config.yaml
d_model: 192
activation: "swiglu"
moe_layers: [2, 3, 4, 5, 6, 7]
n_empty_slots: 16
normalize_top_k: true
routed_scale: 1.0
balance_bias: true
lr_router: 0.00325
beta1: 0.95
batch_tokens: 262144
dataset: "wikipedia_en"
Below are experts of layer 4 (counted from 0) of a mixture-of-experts language model. Rows are named router (the router's row for the expert), down (a neuron's output weights, with its number) and show model dimensions 0-191. Each number is 500 + 50 x the weight over its row's rms, rounded and kept within 0 to 999. Numbers have three digits each.
After each expert's rows: a language model's description of what the expert responds to. This comes from a sample of Wikipedia text that the model never trained on.

# expert 50
router:496621508501458393503452492592499481530532444490496552433481544469538497492484535383465549549493563497555574545540499457446450476493464484416553507443519553624463501510502513567507530518559480477449534500539614561466566507516467556490534618473500555545488461469353516458472504512553480455458546455471575496360496536522528536552532510492476482503503518454439484503551523451531499448453529472502474531474484457554439510481477532507377595561471389487546508471584519536474543524499364588495567538473548437393448411489520462526528534522491525614455548600479570503383489459543506543
down0:583450517480433545484500469534508556517474488562512411491448500529548517545565483464391550323504516492537407508590646451485600487471488514412502485490563416557477537524502400511627534466491535538528482361540440525445436469499522550559510491516475554599528591438549595488490469598500489591494444464510494537545464544512473512468481493449521593483481565499481515452497497495444518480463548496428550526440551531539509448502541410444514523566447594440545526497489465533429439499556474516517373511523473421413578497532509475511494481464465508548486536500525535462473435456553538431
down1:444490445516442495472570510530537481511592437520525452492590520430575449530473509505460506417494584504478583542476378568472503499379518540604467477513452576526403470383458399505468457474542506442446449499536418507553510478458464491509562579494583501459565546593493530447460455510478483450556554488475477544580560497526552543578535488487530501586454465463493550519448451530596486478474466480508538505504487556470525506471388492505618492573538510489532522428348531527434486471492469482520544462562616517510466530502532436416567464538570566454503390475547445479485490451591490512
Description: Line breaks after headings

# expert 40
router:486420461507446549488475445496484571461508579518392438567612467508489508526552531599378469616486535476500488497463482462509468526450545593469438494521479503528531461513475538622481449457493554449475489476479463518497527527448525525593521468521458508509597565548636548478528449518576476510540520528510503501628555524493523479522528467429511456546434474572594515441470501499414468484568348476468531508515449582509508479430526543510537519547609468449454497491408443503508433609514554501432459543504494468505486457551482540574405511496556489468494471535510583419376513535478422561
down0:395552458513486506503531540513426464487477495499495554498433555563562521395588518464565465517502485507524529547580431539497506448509395477464519541480569533457458469477589436477483546584520498539518515497535527462373437488377568486447505500575478552493446477368412548490521534491504542414479499474528519499518532534399520503615525495528427482538532571540493493503548541501434516479525519517504479492488490565496519583533462460476481423497385540474555637455461574519474484533419588525544444536465503467475538512399412554351576414486464464460529424565507500454582531496542457438
down1:440558471517578583499463389442424512556542572528522528543491531399530585532507594509517462467565483477538472440493466532406432509559569513420481510487489572526521538505441457437485554445589539507559579523568529543466528471483497562514475510528459440504461476511516474365397418489520530432477445530585604581442499547492579547388492446486484522467511512474511544530465540475524461438427506465423587453447432490463470429521550552490506511487404524493567492454474507499445461487522534567555496592505524467482421497506458465431407428512410465489487496533516573587505475544387567588
Description: Foreign name syllables

# expert 18
router:546486543485552520518580482530554564518562470531502438499513532455486528499487569583572478435509456532555550468501474435457410459503487513556414539469592464492556396421562468652512427504460537488514522456503504475630472502539556523445487454555549488412503430497425481533506544466475407532408513581486576473466459522523549588546462501557361471428599481427452446485497461491460503488534543499552514468488392454602531452484459442483406529423462495470547507521494578517491475525511462430430519454465459476527437542500526609514493585477452537562465455473497477486378492436472564434
down0:486527473543605546452554466390564428502532509393467460529503529555542415520468527501554543494529450531405467545471396523531508446504534496558442506538498540515531513456520550447435562407563519589448489539463517635575501485375443562481450518441472504489567552495545520526530494532504409530509585499531497497489546509463515549541421522541517423498462445548493400429484492494502432521565485472564524503501537466377662512518515625489537472452517474472535431556521461462462508566518403468419527432454484559458590501454432525600550466495479480502576463539438520547560519495467553489
down1:538519583494557441544551435490632463519475487443530522543516537444511504557395508389464470538567575500509546495531499500522443442524499485591543563547550487523473507564509479505523595535460473495565564555433462454533461555470453466511456511466543537539478547446446496490473597549583522466493417498465530439517575457550588460489500487471430525448401505484503526545620510454702576518450508425504485497571453409464457511512471481536577509427542474450586442463468586529398517479530529411437587557500419524481460460424418540536481512457429521486493448560475456458513472489499522495
Description: Word-initial letter pieces

# expert 24
router:510405548479466561548446450508538496503480513537458449518623533529545462475493484644488449511521489514522504471517538518455440538465489514566464516491501497469544532545471535638398465480570486501506486429445539469592533531519468503579455521512505546550557583587586496390499504576437441396434507484557510493503578534539468548486445494402537463516453410510515489535490542451562547599427485507492518466423485566531536477442534538508561547583528463449489519498430466428426548560484532506539531453582544444609530531546488495548462521520456518524567508405421536499377505349485505424
down0:526506557437477431460500466538485428455569526552489474471426509535512477419495469532488517551585533486570515544482520582575542419509637536433571553527540487545538429515482517489417480625464408486518521564604432480435456514636445489543443567490443576547495474516494516520483455512533558482565463526535468452588478527529497469479462540526456489596597500536504372522489523521508468507586567525448495497452485471446544542516503458602577573559553438480469564416517527489556521504412594592552532493530520471562553469492458487461514486468577464442455559487536444527514404580464413471
down1:512524532516530492525555527478537460464378472507451495520399387547575523502572553502501516405548509498463500525607450522493510477474468478539531556522440636434528488502494538491370529437541511576511607399415502482524501442485557467378435428553492523496554476479460573470567510507465460472528420526539545520446504578523462459466578520488319463564527515517403478526488484483492448550542513511469463489529536570535438519488542521404584578478478497494559490511439502442495503502532498497526488552533636513443533533557434548523532416554588551586551454514486544534510508436487516429
Description: Foreign name pieces

# expert 3
router:564502494514422383513288492468498551474493530416473449490431535554567465418531479454506425533427548435527468500551482454573584510486486532493489481507543486524501522541471566449458560536416490507545559400459526463408423575446480447467546437554528538544562471459477452445494541528496530540543486461578546514507354484486493520525448508446570439542555426551523533537540550518550522418480520525524523554449549424376479446473520499489500505428500507458523447392541545380425478473496522450528507514515427551576498489480411424492454421518480468517516555571488542548450492482516435463
down0:462454564579541488499509448493570478517549515599376535575475536426453440400474524489480450446510457513511570444489475440566468443460430579494443520493465447491525472510465517536495483490446592536427448518467476573593538528458567582461454518503423521480481454443593527574444487426584433540501546521434484471523496562487502448480628525487451522498521429501461466486491501531552534576505589474467489522507403500540505494471573448399523522482590484533485421494559479526508490475585449576450518539624511536496457543565467545413494505521425460513507597557500505376418434489542575595
down1:514442530501474488561588520507480386525573487587525533547529454536463495562498542531576515536443415544563470532470560600420586539512486512528495524563485437464581557488516462468421457441598506548423473483524453548462536423494530567488496475471494524468524487624581540463568409399506406458553458476455421403446532593589474478495502443501319426508472545465520458536447467458490414523538565498449527539491465469518552546496466498527588529554573540529477538548452537495515467543538543484526523506575547500466487519426443486468558501478506523480506403465426457463529600512477606501
Description: Title-name head nouns

# expert 46
router:530511492498506520498476470486524529513479439548536432564513486490487452525526534564477492510452463569498515557455448473365491469479497551499449518488566488485610473400572494667428500508517560485533497482483451556564466526507538515489483459549490433469475445483507527590509496417473459527488516605470499531485434490513566553529497525455358561463603406404506498515519459541522478469522479540506498486486445549588502437413542492494492461603471493481540470498418618556538519444506528418476523448518459489491396511556518565561522635491485556517420461525608441484360494520462643530
down1:486439504534446541469471542512501422468515524544526457423519524554517468608494485580477462494501496619524438470395465602525645442457495458564480459522474530504491452536553571447462534433508499475492486475593453506485603536449536404415492516479535476481567428430533481527515498415557401507540541544451460529457507504472572480543508452555442457456414442480585481505468512438528555513473403573511554521478538416463459555511526505434560545567549467491534416505433523488552535488409508514503478458554526586450523480595468594444556520547450515397508408587566523431544526576561531536
down2:577515346380526463575438486473392563501453499422551518472407526504508483544523540481501457432445497516490594471506454494501551531497479551593484464463444553434545527593442401402584509545554503521488467596490546430436599516498487463513561450531532424544403532493559443499401538568478469530488465450485500518450496471487511506550532505490526463589474551496390520499467555487430469491410519537580511551545473512546577508470521521508453557528445560503537464558505412539466498497560465430545537545405522431585536456403481488410511512495481573505522470505519450632556476499507474520
Description: Word-initial letter pieces

# expert 33
router:514507417543488492522517479571405545426523546430508458504556612454495610521434451570578469485584564543548483560489524464492554476508444528532424397468483510488587520567550463473528438480492476428534549517420475487531520484541513490420444557505534512519456468362367445493560574534566542510472492512468583585537544518530489533476542497598355553531527437459486476445556443483512548491492455453487483552568578544452515568502464515465515556479408493561437594489486522427433476535413479554510460540499530489451479484479504604421421557498529391416509523442509476534475449495480490459
down0:526516375483486496486542471529434432445547570528431416492494497473482495347455432548438590458388438668452471455575521471518473508438601506426534509472533489532515417590527521404490482547550548502470566435516506565474536500420469491503502502429435566519503529499499556492486513521481454510533501472491533456559493424558484561559513572520470537450528456499518440565514503537474503487515495540551477440519441505508471563517553478489488582446580457427471521554519597437395453420536437509568520530533497618400557522512530496405451504548524562508541489501574577464567439582500483523
down1:427456495473472380485543436501497579466441552480454490499496450489598468446464404542551494563508525561440528485460506431495531605569584528566485467436565427600477541566463523398533533521482539505474493557541552494563466466487475498537539531453539489502634501526504484485455470450457467505408512425503515490477435511492595470455555534497501450481525424542425456455504507380520455542572554434462525538498558448529434540473429473495532388431494558463496483448469507420483528535340431450508462545583446523518560519547475480573504513403434550450505494518498357568527548528520461488
Description: Infobox and table markup

# expert 61
router:472493556452531495576448420546541563513453521559455460561576461553463407464502610480448552514476491457366439486473465454574457535521521530558420519547464495420505528492544548582450467535488563462494467614487414554589592519506454498493594491492504512512535519573624542531591460409454504566553497474456545621571432525471495520517567510403507530511400400520582500453461404535507484445510505481517551492542486637545470497456542547474553511588456493444504499448400461501519542498550571470540486534488454526516492480491460430503523486494396489535542527459551484545436507547442516508
down0:420401503492404581497533526503436437504535465467491503412453558482540543556501486555569570568583536496441452565526478535526538494442524517490374529529410459571518564510467435463539461529462542496450528483498558427491587487438501544447507416430514488485508526448562424472527558532495502502449550517558541485493561568408461478524485446579495560467501479547516408504425512535480498513562455562449490508537567577501503515503457518519474457505586457481622533560405569489439604486454442563579553433493588607434414541462634473501576532556486500515490503537448536503485473477396462449
down1:500561381428517519423400469535585536554452472479545534583417383512507531371544537449486516567526478500479434615524543478558524511612530523485498557566515507546498465520537454470508583483470498546554493460515359473510459549488485450467462482581469541615480454517443541474448443559528538497579569445443502493542479428444507458523489376546494557503431500549488540445504509546447411531511453507508576540521411537487462485474521410526527508405417555505528416492490435570583502541463554478506498451541436469626577550499502486506490502536566439536467487477511547438551529472503431476
Description: Name-initial syllables

# expert 14
router:443485489440491467541587418575516368507534490478508525493555564479504519446516517451570550548506548498524522480500454432453473479497529492463545404582558499436527355592561453547395451535545413443571471521555477469473438534466523577406496498423550482465569499519450534512454492454477505482456491548537536469462453414459506553515520414561562440489542476513502462422549535468532485456558440452545474519340521535481422472529595530478526518536513541510477517556469469519472579514489452503551585411542482444464496419480437497618438564457429437552446455521607564504432495484476529430
down0:477479579585543480505440536452453572504459437489505561540561450471523484500524572507478385542538581436564488533531505466476489504512479560512488627521496459463433415566534469512518465513567533477537507458514522492398454517566536473519444476540526542481492554473501453535391493627533447564489494488501511373530530510506427516557588574463505484516445449528442532484457463433565517445548518516487484508554496517549526499508524448450463445593555657488556410502516470434579543481597501509504454571544501603409500431538411419547589551462437406481476432526504491374452474466470519502
down1:477544574531511594546570496501532512467476526570495497519652565513485425464517464537387386475587415528557534404542562552523496429473511505475608525512479542527480547528447557480417474607477489568452478450491464487564468450492557538535502528452444588539552394501561458422515551453494516492433476528410486412492455419551511482454587468547479495531428468497534495467532586582481470484519584504402475537585470561503488500497455435582528465505499487501430483473429549526440526476486521569491588467440494534540529465483595506521599450463428496543567528531449524478438557546596490541
Description: Hyphens and joining punctuation

# expert 42
router:451395485531481570442539487498474531536518566526416430599534542477478417531535515446523424504414503407467475525478494455586490487520514461494497577501563500482491561519443503501526384474523491539490434520544440552534465560480518469452493439503441554452530388481555453489558575510565480484519482543526535442597433541515514530512415517417601400497458592550590537445474529554471435553467515512550560488550443460393475513399476501559625546455558497519439462409584497448494442448514593526477400461556508474520485438466496509474467549464519593475550513483474562422414519483486432436
down0:489487443448492621501481495464482512571505540440411466463579497467495459549470458446439468508524579453521482488475484587460477501439393453467464508508419501546454439503498446516608476530469472506486464534540521473572542603503434392594593499464462583503504544545572478467474601524532505513504611433529441521484368522438476524471403473533629468396496485521528525496502550410485536491471438477481531481471472449407525515527453482540364542615540480597524522517467428418475544463525527567507566529572514576479412498524497475475475542486562459413450457562472522498489541510560499524
down1:487468514480548533468451503421566464496539420484374428475515441535525482566435412521486442491488503580566522537483494555498541550425522500540553506498613478435535481541584588540461408491504544408477475509515456444542496464518555500560485518550524497433483542512572516522533445528438498490345391447493503410516588518544552512485497445451562501532531503450495461518482501533493514545413577456432428451459476425523478571496513621609455504489422514566539417522516589482489431544468553421459489485559502529555405488490520473531482410570517461548438489572448406530418443575499556515
Description: Mid-word stems

# expert 26
router:558579497498545485540444546477520508477482452465508560552581445540561427468543536486456551591572556579498468507481450492546502448452490530467527545513526476527536442525591531518537499516503453483559517411510580477464483505524499567589569496428551467521559468456496464429515530512489526432506535430576583512445413507534457541503491523498320525504546455500519531565508538470557392440482391438505520479449435491577443529474544605461362556545433541608493545507450582505537565422546472387438582540569576527476452479494467495510438409471487458460437469475551467511404486474485513468
down0:395475500489562605504509486518479506423569571495508517520512530464439446467407571509435370370480616508513572507485516590477543514478545528585372428471502527535455467515482551502529467491476508467498439511411407530475492525482593486503536458442480513510394447534378436504454529506531447440440564515504514466392412430591590575493477514498488445493526552534514487492411447494507475477452477467507463606508445409438550545470477532489437489423445447499517540461437501423482461420562567459507455537492452531499489426445577477494531518447444521426554565479534529541467483545482478459
down1:437422475455545562487500524558595458524430527460429519569490445403570424464486497584521519545492492461475533489556441514407491619470437484515547537563515532495456511540460513426397471552568451531510466420432456471499485511334486525517483538442512457507450539486535473529414530513491544509609539540493530590499531498434447505462543462437469488476526507495517509520466599548574588432432369477465428443481443503551509487451501546473480577427444458482599510545591550499512447503535576576495489411477476559434450428548506419608540488515537528519432542497490585513438465506466511524
Description: Line breaks in lists

# expert 11
router:396456497434639545492542453486544510527459452529444448487550463427484562487498496542455403489510512534549505500539498480513542473510511583460483554379553502436565471479482550584409473475482486513483466505515511504538436452479555426559512454581448484481554540568605504477562516502438621498537490474561557449598538636473508511489482492471487520536418502460532530440486529480422508575571556513454481499490447545608479525570516458515590495561543502512474463481522500423568500464573575457490378451487521581565512494520514425515500536491550557505483468531440478353405468534367537462
down0:492420530483462470485480462352495424510520428492444559477406536447565432440518531513494462431469517597486450504389539443555572532572529492489503515487486461541558524550576565533577555560487503518537439535410427504473519426468543568501594553485545500516504504459512499525572523543520557442553488442513481505589437529443548469581474483450497478446565524519457548507553497501454461526488424532425598505485518537535540551486485477552506598533484558588349425402593537492446476504579540426612506469581393486483431471556492452509505479464608494481559522520472486542499480518422458522
down1:491542433542461591491376436482474533466518562480572482544537483514426505542514454518536541500422564391440508524488572515470493424475475510519467405569460502530489544482510534394595454492425520463505507534549499473493483543461510476639448526469565496489544395491455385462495581478417428574472511500476408502451498437519494568490476472509713477484436466520470516511474498471570528438436476420505457568563487433452587423470441454440365457478512499508520496523526504548503516400532472483482529511500527459494515569459482455454446572477564516537556508512570541562530502500481491595
Description: Mid-word scientific fragments

# expert 1
router:542502435489493444496503534588470469532452515445523473535444567496452543482459533430560470519619483493465473532561439450388482554426450521445470405435477538553432474573513528535598550482550456527476520532611586413528466489504515572304415518467439534519491458499460516492477440608544501533487469500440491517448536604424463476516517477574397533484571482523488458527538433538549546468461623444457539521499489453474494532459466498533488592492514538558561520516579528578481483500459482552484477479504447442416484464449498468457500489416466564547447587604525412523542491451512492570
down0:503554479492451543519539482478499540476572481472511471432450519516492563546518527500583452545467489467549521378520427500549463441408382478434472521488531470421464489504571471496646534597463531457514411417487464527538526523468478371462555476526511433518505508520455502510497576436422487581526455499457473479440507545511555549496592516535450479524515508484445545498591521519519465508508477540435482427538470465541540401616470428448385394467454530584559465487506535522580482466389418562443445567360450511428486424494519512507411509539508510498404464430517480462478475506554513505
down1:536507337495473511402463474516536406401486489516521534567508485574558527536479538410518447452475514534527489457505485500455559477420425550531519459423493469445490479524556507515626562444533547488490494454549534477564498475440478443526507485375537464567514613551518354577538536504446433520446478459436528441465513508432510595449568519573517542452493501599561512426432457556581504499458549547475609427524557491535533472470497599409423543475522552546457486476417544607538486572466511544529522477498535570512536523550511479528531458492440522567449460470520417521451489503492489550
Description: Section heading markup

# expert 39
router:514523492452465442582426475559572555478514493504446425586587525513457428457538606509473491563455529494465464493505469516545444518542492540564462487507522498481530457566543639613454612551528574479513528490433509492553448518515461568472556495522519486520441482550557534524564464488453465508557532643509593533558334424537514566487539452463496575522443413496547424544453456578511443434526406468535530446535420572520527568476544584493463506578479497472557469489390538498494546485510576370481518501510499500506427499501474500490510441492448455479504485495598497539402524542466492543
down1:466588532483486446464512504392446376523497468461489536456465571527529440501521589530519444483476413489450546536523485495439471505481484483542491471566418509460517441533462545471493509543550394497463542470427556414516478511497446542534550504484391490486488519424461483462430563462546438557490501489539484496552513503526531546514545549482365465479435472536511569446478506502489532429493580446574503558399567440490607444522410504509620373484479499587502517548495396610483432417530541433497500505456473538483559351444554503511484449553435444463595505527519498498491466557599527510
down2:462374484512516505521523447478574510513439498537505525529550484542499449487488629470491520443583491477427418478397614468459502528559419466480475507549542548555567536522529576515541608517593477542519510489529438553490423553552472467514528537557449643512533488540483548511519542575487545500528665489542550472530438514442464559545534509498499443489470469583458459514413431453543407534513544525510485429440484533425565486546482463493509471360544469509491470538473424421524436542571618427440531558514456542492572482530516516538493416556509496515469565565500554532451570538463547519
Description: Proper-name initial pieces

# expert 37
router:566482504511401512434387463420551567457539450524589463549426500551604519466456417445462451549446449504526464505481569488576539531427453464523487446474485497472573505444446491481385488479472417551572471434473582454516521525434505455557562537541546529546525484533480486406470567527513536522480489436533481515521463504534481600490414467536457416544486509587450532560585575524569486367450535478501516494475560451347549426469525488466586491396494515471475467440535512452446478387480511543479539479460468543564494465532453447534428433589481578480495548558468540492439469503537512471
down0:507495521536509516489521487556535506487455533485548471516505501431494392476502559525526466501466496510638483526593444448535425549557557459459465524513485439495470454594418493496536528521567543465560542521554490485514492586609475524480540466464434387531484493494468540468587523518457493484618390568572532366431515512501570595445523561532505563556498472487481428570442515584476496522503533533539542434474614477558412517426550470488417456441488555539457488487553486484439463443585563422431509367458381496571524508525516508479463502451419510503579477477447458552532552561534449495
down1:419452573470596527625575511476572461508510486485510529544587487464529521436569499573532556555457488551467505516479477422497463484476566503415505550458518515517550508484461518563358505529525492491469541630428474534533519529505553630468510495344538468501499471529497397512575495498489554450521513571355506474463547506546443478505472487513444524511442532529529470446436456490445452616450425453561509480449435528508456544468485564476646564498474461453544502526537439543502515528495431474497430535457568545453456489456480577504518516419479568457546417435516482477392536500462485433
Description: Organization and group nouns

# expert 43
router:498441496505532469520575401551525521462484410590490439558557448508583496487504481599539523444446544569547470458460443390420474514532441529562413558455513518442516465476567543639426412536470530443519549536485569483589479562580462559509568421587523519427551528549503535466522496486496458457426527523545514459537501500524598559508481555528389520518557475462509522480402551481514482484562538483651571474402469564551503456496499563574481481530472534510517459521484602504460462519496492446448473425474506475607451487477483584510481572446496537501434487379526490505445507459451540477
down2:437571455414500488586471564535613429420428381534427458497490388495544458458599460524518501559506523463422663451518477427558528482547397541498584534487411541413473534470642473481482506552507470546445565510532534452494498485497512482462542585583471431510495561482482571529455571540597452506511583524521466503486456531498531487486505515506371528466501565485534486533488530535472453378489567530440490598501541519494526533477496461429536451510425495503558497536522507564462597566475506535480531468539547538472524397508580545507549452454481494464512481575492554488553501540499467459
down3:477583464438482456388484444441469457447519443448530468598472482437548463504464507561511475509558439448455485488569508483513526577467471418499446455537429560512489468510527503556476497530562462492517456521442489432511575445512495537404556560470488389458495490434446495468601545497445519426504594411491519480460486373538498438533484489453452521392476502546510560464501465443505482461539489463616469565547450520495518571518538455436512554457509450514487431545546491572552564383532553568506513452486466405607474530469476499433483514501473477461532515484513378458419480455335508387
Description: Capital letters and initials

# expert 0
router:510467502583505524514418431603460540426488539547546486509534515526429525502391565483485461479557512531512545438487526464514529505413378525525421487479501467467446577481475558581498438530463547487619540508525490511433427524539460498436425481597479518500509429378454488520509532541485575537566500494542463535532455497510608437460503507455547490562501506427574541435508452506532527606471543500493590518470417522428458453445516512454568557377557554485495421474599599523466484542458509519449469439492429597517513501487523627439466451515502522436557599557445434471496472545469559540
down0:531504521496588452497502363499505558455483512555506505480500526417504486473412481526491551481510496487532413478584445479491475618510430525527515466458438547491507475425543495564530380466529484546519442372468533465539444519366400511463513489510534576510421545583491569464504469502461528538494543521488458464526575542522471557546485511467477453467495522399475575522470536454452525576527457440505489430507519578568525473466441562476542467430560479544445571488459525453492463499460444614400525593538513409465509503485529448636451416626498577513458450491447589474516558491430546460
down1:514518540416456622571513543536477425509466516414464532459523571439507400558529527526426479577468443463551448480485475469487458575590501518482523481531416580495489487487471533479542445524477557575545559507501515463502511540501539400603408480495452480509478459508494437502480622480484478523593464435514423442495443458594526561486526555547483497581586604592521572454356571485603501492547413494533555556589472517450512485484518411526474457611445475522455500470546464512518552396515533630510457534539497461554585484492472531550520506505484508478500438472472501480440427532514536506
Description: Infobox field labels

# expert 20
router:453491475419504513464576543519540447517476604514461535498519575505407558503513444571513557458518505553493505547485491466506555495521556558419586439485477497582491501477584479422529498527587493438485543550496538508498476550449525466530443461441486516533363472399478487472507534460529578546580533512476554531539475503459513431408595458476479555498491470523495471509505498496521495450499428517471445548487524512512509441518515541467730520539488574473536500471571417517509514495446433529599529552464540504360484466465408489439488494444593378489428382552541506434540539431427467506
down0:430484528486506540490500574529451536528510498453559501524596516494569558516563476524573547487527402531472454515512514465489430418514549503466584592519511485551487458554493458495539600618460521439517436500592479465490367580566478440424539444508506573491507503435483548528534490500491532474483497487446556392586454530508485494539529488595513522569493506481558587549472572457426554382531398488526559524431536448490462483505462494487431457638569525506450553551524535524530559507530412422555490509480515424508507537595469600455573409445489502434574420403499522504474461450513501451
down1:545463454480522447550483450496481462402535423496438449511516534548425492532429516544536494505429460525486443507597510382452458503510486594434468510489574475486592615521507493526482496466529441509489430484590491479523557490426528490499420557516554525461502443548492543508524460478610536393430593647444505515541574443492540523477578446420549488540528481568491564494477511458543495534556576422449441469424434400515515494539420474516418508428559506515490533560494461424564406548435510450531589486530580502525449600466504428513462575424481499522501575495499541468466513513521396495
Description: Numeric table symbols

# expert 5
router:497492479468445483487523422438515549476522502519517604500379530516591465488486491495560483524475437449460540539498465445453559491470481493485479579607398540530421505453483449467574571485462517466536430425512503530543601501554531484580537511441489472445511527527438473482405482502544387443458469516491534431475641482547514552423565493511521508496479478453442606527582519562533498472535533508418449457482567541572454472590486383495578520536541454512494447469501368477494518551459460522372539519550515451398538508527574533540457423544531477502530603517521475481551389584527498461
down0:508456555492500547375517531465485389514481550507458577466491489551483564482445494651539530456412480409511513510511512404483479511469471530551475495498520416482549510465592463525423493466475567449428476517480442509458483548484554461592503458540464484489569606535437492545542535571367561495570478426513523556531455540527600555567530593511532404554582579455523467584539543508551502481480480531564559425462491528462495496486550534479564565478503526410569488475455415482494519524489576528525441497508569515474368455558468463474550461484468472557506427552476473494379543448433457438
down1:465469535449448621512492539500561532492445506472489633483451574500490462394499516523534439485433650479458502386499387513555528443527492525504424418414486525499494474489581503452562491530556533509475533503495555505499381505490462556436503526432507523557559513575484504467457582476563480563528565542438485559545404578504518459580404504547590452516515475557553423507506535436553463439507544583558536507445487507493465493454553529436412483428455452420578425505539495529549504499483560489461466543440474604542520476507561440465589477533476484457451479490503475522591502573446589543
Description: Argument-linking prepositions

# expert 34
router:456482465446421452523489482592554420557531538522477644500587565455440574458489569524578558512450495442554532501458462491521543459519590460418548491488560479587445398475487458458511513471585438434505565559617460530491535518414490503383485524451563578548527536492412487507450491488534492543527507533522522489427499511467546430540565454475458496475478534530478427459448495520476480437514480475517477595484529550526415480571512527517464572503453461522482458466521451486478491516409461650575463518472513510371513421470459482507416619569454477536482535501405579465470501415459454506
down1:431449460552392453510487503491422558569419465377429519534518562470493513423375449501530525530522507542476448475497525495515586534467424519550513570524525536449540375535524558614381544462547476464454552534502565525451518476473343561515546489491451491471432537513436502498472510535488568421535525560456484511425455388479483584498511481497454599459542511521467537557465455542550498497549521534490383491531555485526414584530534560528460513457478407534504453498523586536452457471537464391534552488476549484525498583457500441566568555535492464568452549536487437556545496548498464541
down2:482496433482520498496548528586388452431529484606535540477461503513532588495553504383508500515485457577473582475479476505476508507647508393389471545543532480617505540554522515482490487493535424520425440467538460577422587538476470476506612414540493532517539443610476463496501432526436513506490590600506448535513430482525500593458587409367509462527507508490546548548419495529452511540535525467538563501435446496511508497499530573499490461473460440468455531460459506532500504481394475489503454435432490569481453457632464458441500492475477532469552453542545524460456579514583480521
Description: List and parenthesis openers

# expert 28
router:474466526453580474533568539522488529500468533557502578537506475457485467520499482619492550495634535585455521518518451498490536491596526508548431522452558466517550499556525565531523457534484422469469566573553492576453478441530467522341476451442475453492540459427402534479559410444515465521505526534504479509574443462440542441441428592521443605448533466517473489546448489398516559510438507504550412520516496539481512516442540619410467420501539499631510539515581607507533495612465512499516534500475482497461536479461476523462559582534524374466498436479446489513461484617482499510
down0:531535487508466536480523446453517376440451594510578518480444541547520486479440478481559502436548413562502531526529498598448474514423514486429512503450624525551493648493561498567434488550467569442480564405510452498448447530454500458490563549448469547512456486577518461527501453452432487511590506491528469504489568488541660495504494511483405538558429509521503564470495537483595512482540578439411469468508520495492457496514486527504573531474458473526444516470457454553609567468478462539453499435522578475436490565541421454511447536384491490477456504428538590443594454530425394491
down1:533575567415509509487495576513540668475515504393491549577461546468476511426555571501550419487453608561447503503532497459462484496516413450493520507467541549457461484386496483503528568478429572552469463536450519455477512475501507535405510413488441639475498487528475588484566474466538557443526556533486573509473508558476516394530522448553518393507563443517487473509396473489404559451506539585475426518445462508535398493391524485471470547481473505425534465545522392539480536457464485570523556491563587474442453495491502581557510455475494583469511479533491506594439534474530542482
Description: Table cell contents

# expert 2
router:475580509495487508464324522368485439468503572518566481578455518586519462498484514454538421564451503527593506440497516504486528525487517462518465514588463505452488515545481450492515589485475485515596560475433540517465491613535441524472502519514429442444504544543512481498435378474611502464462476535485471505570516456449498468501513452526531448514494442515469611483484500533592518439472548464402480487522545572454513490543495436542464444531530468506509417460646394540504535522430488527411548536467391572420510520534481534540559430525479596524562592530462505471547458606504435482
down1:481488567367552488451443529490483572530538611502526433528424501496541394572576586507489487529447478481542551507561475565553541494541493492502484515520435470539550426559568547445597515517539616479529442502516563495466420517594465485433468482530549540515501482606397470547532509469522574583499611498475580573529530507451522443540453508585506459457463365471541458488468567553468556561524475520422551462438515552414491468435542536509419558533485534484532520497464447437610526522505500444502438505485433442425494460563537501510489470481467448423564445514535483533471461502431405579
down2:495509483425520501522521430518510496376523545503477528489518530496531531518469418513483487475552526441491468439561493453554576546485522487527461501554493533571499521443471512501707556489443481455455480531510527513565519408445522556465467482439492581455420536498528510523424432429521430489434487524429492571544548501559429455531534489515507593545449578530509621479431498452573423512500494520454408484560520507531522546484451469525288536554507499574520464513573489591564452540455465410453556550452558534456518456480535502574565530491539508531437589555495474500573471408551478544
Description: Place-name geography words